Weights of a small mixture-of-experts language model, trained from scratch on English Wikipedia: 32 GeGLU neurons an expert, 3415 steps.
Below are experts of layer 7 (counted from 0) of a mixture-of-experts language model. Rows are named down (a neuron's output weights, with its number) and show model dimensions 0-127. Each number is 128 + 24 x the weight over its row's rms, rounded and kept within 0 to 255.
Before each expert's rows: "raises" lists some tokens whose logits its average output raises strongly, later layers aside. This comes from a sample of Wikipedia text that the model never trained on.

# expert 20
raises: "oon", "ook", "ay", "ember", "inn", "aine"
down0 [132 163 164  97  87 182 157 108 119 157 156 128 130 151 175 138 112 106  93 115 132 163 135 122 121  79  96 108 146 149 133 142 176 132 132 131 132 137  93 121 134 122 133  98 126 102 118  99 116 102 124 146  97 126 139  88 130 111 173 110 121 134 124 151 164 122 116  88  75 121 118 123 109 157 159 145 145 127  90 152 109 132  99 103 126  91 133 138 101 140 138 134 109 173 129 120 120 155 133 137 146 135 173 118 131 118 126 116 132 118 102 117 122  89 120 153 157 177 139 176 134  92 109 125 195 165 149 139]
down1 [ 99 104 150 139 189 139 159 131  62 122 121 116 173  88 169 138 145 122 113 155 118 100  95 161 112 123 154 120 112 128 131 145 128  86 138 157 112 179 140  90 135 115 156 153 138 147 133 152 141 116 143  84 115 163 142 127 156 171 105 133 173 123 167 114  81 125 125 153 150 141 157 131 168 104 113 125 138 149 140 136 129 147 175  96 119 143 106 134 117 115 140 142 141 138 123 159 121 129 137 129 129  93 148 145 147 152 127 162 140  94 104  95 101 163 142 134 108 132 133 137 168 131 101 155  91 130  88 109]
down2 [ 92 119 141 153  92 132 114  88 152 154 157 137 143  99 117 114 131 101 107 129 143  96 130 102 155 128  97 115 110 136 109 130  58 125 117 121 103 138 130 113 166 159 111  96 123 109 117  75 101 131 136 122 108 120 135 115 134 118  91  90  88 132 138 172 153 141 123 106 138 115 159 169 118 135 138 118 168 130 163 161 110 164 169 169 121 106 147 118 162 116 157 104 139 139 121 120 118 142 168 179 110 121 136 103 105 138 130 129 127 140  89 135 114 181 113  75 105  82 126 116 156 146 128 136 114  86 107 120]
down3 [113  99 123 142  98 110 122 132 157 138 165 148 102  93 130 108 149 100 117 109 118 142  84 144 141 139  95 135 137 121 112 117 134  62  99 142 143 121 134 136 194 114 151 133 131 154 120  89 114  83 164 146  97 139 134  90 113 106 116 123 113 157 155 164 151 112 159  86 140 121 172 112 127 138 139 136 123 141 152 123 143 109 117 145 130  97 132  89 162 129  93  86 138 135 111 103 156 124 153 132 107 177 124 142  92 147 129 125 159 143 163 126 145  80 151  79 150 136 159 127 124 121 107 145 159  80 141  95]
down4 [127 115 133  94 130 112 103 141 123 136 122 160 149 157  93 156 113 153 152 194 159 135 134 126 129 133  90 162 124 132 106 133  98 140 135 139 128  94 144 140 180 150  74 159 101 113 174 152 157 160 130 119 130 139 109 100 132 108 165 127 171 126 144 126 103 125 141 144 137 141 129 138 111 125 131 100 126 128 128  51 141 100 155 154 126 122 118 135 121 185 113 155 134  89  97 124 146 111 133  94  92 112 139 137 106  94 119 181 134 143 121 129 148 144 113 134 121  96 121 101 133 117 122  79 150 162 151 180]

# expert 17
raises: "ility", "onom", "ony"
down0 [132 150 158 162 108 118 128 121 158 174 160 148 114 149 158 115  88 101 133  97 132 125 108 133 154 141  86 117 139 136 120 123  92  82 133 122 129 120 136 135 130 120 140 125 147 154  98 168 158  82 132 132 129 155 116 138  81  99  87 113 105 114 121 144 181 106 108  88 151 128 137 133 122 101 130 111 130  93 133 134  82 115 128 111 113  80 114 104 110 111 159 109 138  80  49 123 134 145 130 103 108  82 121 113 119 122 117 140 182 138 136 154 143 130  94 107 122 169 119 102 124 109 133 119 146 114 104  85]
down1 [113 115 142 125 102 110 166 167 143  90 113 133 144 121 123 119 127 159 114 131 167 139 125  91 104 132 144 142  65 162 147 122 122 149 142 130 152 165  99 114 134 150  92 113 149 132 114 137  75 123 191 139 142 156 169 180  95 124 166 166 118 106 137 108  70  77 116 129 113 115 145 119 130 117 111 154 141 135 101 146 138 109 128 169 101 133 118 151 121 171 101 146 155 102 111 105 129  91 147 149 127 161 160 100 149 141 138 114 137 130 109 114  98 111 131  93 118 134 131 140  90 127 140 142  93  97 133  96]
down2 [139 158 158 154 152 104 129 124 106 145 117 152 114 143 162 131 115 115 107 108 129 157 135 106 113 156 112 114 116  85 117 150 138 148 187 146  42  59 162 129  96 162 110 109 102 123 148 139 130 123  82 137 158 132 122 130 116 129 135 130 114  89 112 144 164 150 137 116 135 117 115 114 103 134 136 119  99 109 141 111 132 150 124 111  96  99 108 135 121 107 139 134 138 138 169 148  94 175 138 100 153 123 128 106 125  83 131 119 151 140 143 122 143 116 106 139 165  91 102 164 162 134 201 129 145 148 149 142]
down3 [120  88  91 113 115 122 130 113 103  94 150 132 151 120  77 140 119 124  80 107 156 128 115 146 149 151 155 115 118 155 120 138 159  86 114 104 111 100 130 104 147 123 142 126 124 145  97  91 160 135 133 208 109 105 121 113 136 133 103 128 134 143 137 189 143 130 141 126  99 144 122 161  68 166 107 157 117 112 109 146 158 108 134 135 119 130  86 144  96 142 106 133 108 145 119 159 119 137 128 125 142 126  90 103 177 129 161  97  67 117  97 143  94 134 102 162 160 128 120 140 147 111  91 134 131 140 128 107]
down4 [131  91 126 113  94 122 151  81 133 151 137 169 139 122 172 113 149 142 141  98 145 131 134 142 107 115 113 102 166  77 144 133 105 133 121 128 204  99 128 115 130  97  87 111 139 109 136 105 131  91 129  76 133 134 101 127 111 119 120 134 110 147 127 174 153 137 123 103 129 114 118 144 101 100 188 127  97 128 108 133 107  99 139 105  64  67 115 145 120 134 161 142 111 107 107 122 137 137 121 115 147 138 142 136 109 146 106 123 122 138 105 122 184 125 135 106 143 128 115  89 120  81 109 108 164 154 153 113]

# expert 23
raises: "ates", "ate", "ence", "ently", "eal", "ents"
down0 [116 136 117 148 112 103 117 139 101 100 139 128 107 160 109 124 155 119 176 160 120 113 136 139 126  91 105 105 152 102  96 120 139 132 127 107 153  89 144 139  81  90 144 127  82 114 136 107 162 110 134 157 130 120 110 106 142 186 128 167 127 148 151 137 145 170 105 149 100 157 133  50  99 132 105 144 125 134 119 118 110 131 128 101 129 135 144 126 139 132 109 126 120 103 137 130 124 139 104 144 108 156 165 143 158 147 127 127 165 149 150 170 140 163 158 100 125  78 157 143  85 176 135 101 134 102 115  72]
down1 [130 157 143 139 135 110 131 136 114 137 127 120  78 136 129 135 164 138  89 104 130 148 146 120 110 188 114 100 118  99 105 103 124 123 167 141 138  84 122 171 160 134 116 125 130 153 117 133 139 147 118 139 142  94 187 134 106 169 109 142 100  98 108 109 122  74 151 150 136 112 178 143 116 164 127 106 140 161  87 116  84 104 103 112 109 121 149 129 115 143 174 132 102 126  81 116 126 141 135 150 169 109 157 113 111 130 127 125 146 153 125 158 149  94 138 100 153  90 110 117 114 137 140  92  82 138 176 148]
down2 [107 130 136 150 147 151 160 122 101 166 105 129 127 102  82 136 137 136 116  79 154 158 120 134 160 111 112  62 141 126 100 119 127 184 115 114 157 111 119 141 111 135 133 127 122  96 121 154 133 156 130 166  97  93 141 153 153 107  93 128 156 158 110 123 155  87 149 138 170 108  84 145 132 174 115 157 104  97 148 107 141 109 127  99 175 145 156 153 134 105 153 114 136 110 136 145  84 146 128 104 107  93 158 131 135 118 122  92  96 114 139 127 142 157  99 103 102 123 101 152 128  96 126 138 132 127  74 141]
down3 [163  97 160 108 110 145 124 134 103 154 112  98 153 120 151 110 117 135 137 102 136 139 119 154 130  98 106 107  88  98 142 168 115  97 104 129 127 142  78 106 111 137 105 122 178  96 202 105  97 153 152 121  73 139 164 131 177 160 106 130 162 110 115 136 110 139 119 143 121 146 131  83 120 165 115 113 130 108 123 131 135 148 105 173 120 130 135 129 119  94 107 169  89 166 153 130 120 123 115 121 130 133 133 148  60 127 140 128 139 119 148 100 110 118 162 115 157 110 119 125 143 136 111 119 110 114 120 184]
down4 [ 93 148 137 108 169 143 112 117 145 112 146 157 145 166 161 113 137 154 129 141 123  87 139 115 184 142 112 130 119 116 139 109 139 128 172 124 173  97 102 132 106 111 138 172 140  92 107 115 103 186 137 147 150  67 136 107 108 150 101 126  87 119 141  96 133 186  84 130 177 156 102 172 136 106 106  98 129 159 135  84 126 137 108 128 127 140 138 111 126  93 165 123 122 123 112  93 117 134 101  94 154 124 128 104 158 125  87 138 124 135 141 112 132 169 121 139 170 137 144 156 123 120 136 122 117 115 130 110]

# expert 19
raises: "th", "mp", " –"
down4 [155  85 133 131 124 120 134 192  90 154 130 142  93 127 128 143 144 116  95  98 141 109 103 126 122 117 137 129 129 143 170 141 124 136 104 147 135 135 118 158  79 113 103 129 134 169 123 115 130 152 117 166 158  68 146 121 172 133 116 152 145 167 112 120 116 154 119 110 152 120 167 119 138 153 100  95 125 129 167 138  98 154 143 121 172 149 128  85 151 116 155  87 144 145  93 120 139 123 158 135 131 101 162 139 114  99 159 106 118 145 125 110  95 125  81 116  97  92 182 134 117  84 101 130 102  95 127 129]
down5 [129  86 111 125 167 137 124 158 183 140 144 115 139 112  85 124 154 163 145 152 133 123  76 106 131 139 142 168 103 125 126 145 117 122 124 141 109 119 129 114 131 152 136  78 146 173 108 147 119 100 145  92 117 118 106 160  96 148 124 105 137 107 128 159  57 164 119 141  84 164 109 115 162  87 114 143 146 117 124 135 155 149 128 122 167 149 129 112  96 142 128 159  87 122 159 144  98 133 147 127 110 152 145 111 129 147 155 119 112 158 149 122 135 189 140 140 127 117  88 127 121 173 111  85 128  96 110 126]
down6 [123 116 105 140  91 176 136 131 141 141 123  91 117 157 130 109 101 135 127 158 133 128  81 102 165 154 124 119 130  99 147 127 200 181 156 120 138 130 165 172 111 143 141  96 120 152 101 133 133  80  84  98 100 104 147 112 158 138 147  81 179 145 159 106 155 150 122 121 149 113 144 145 130 118 152 117  96 148 122  99 135 128 144 108 148 127 127 111 182  76 120  98 170 119 102 111 142 133 135 121 105 143 177 135 101 116 136 130  87 169 112 138 156 130 127 116 151 138  95 137 139 116 117 119 134 129 142 118]
down7 [104 119 175 163 129 152 131 121 114 166 126 117 106 115 131 122 152 116 114 118 118 115 142 127 115 156 106 153 129  87 126 128 141 139 142 126 139 127 110 143 150 114 107 169 131  94  89 154 119 190 151  78 142 157 141 106 110 124 135 132 159 174 120 106 127 134 117 173 176 120 115 149 121 186 112 142 124 130 156  65  72 165 135 135 131 130 129 125 131 142 135 130 138  95 104 122  96 145  95  92 151 147 100  89  79 124 152 118 125 158 104 131 112 143  94 140 162 157 125 125 150 146 157  94  96 150 129  90]
down8 [144 133 134 144 135 134 129  76 139  96 114 157 128 151 135 151 137  98  98 128 126 114 147  94 102 172 132 158 184 167 133  79 130 117 110 152 111 142 125 103 148  93 136 116  77 155 153 117 120 108 149 115 126 176 153 135 113  92  94 148 114 134  98 113 163 109 147 162 111 103 131  98 105 118 127 105 146  94 116 138 125 146 127 137 124 151 103 181  98 141 136 105  88 102  79 145 114 123 138  73 136 184 108 108 171 150 146 141 106 135 148 109  88 119 144 129 138 117 110 155  98 105 162 114 129 130 123 126]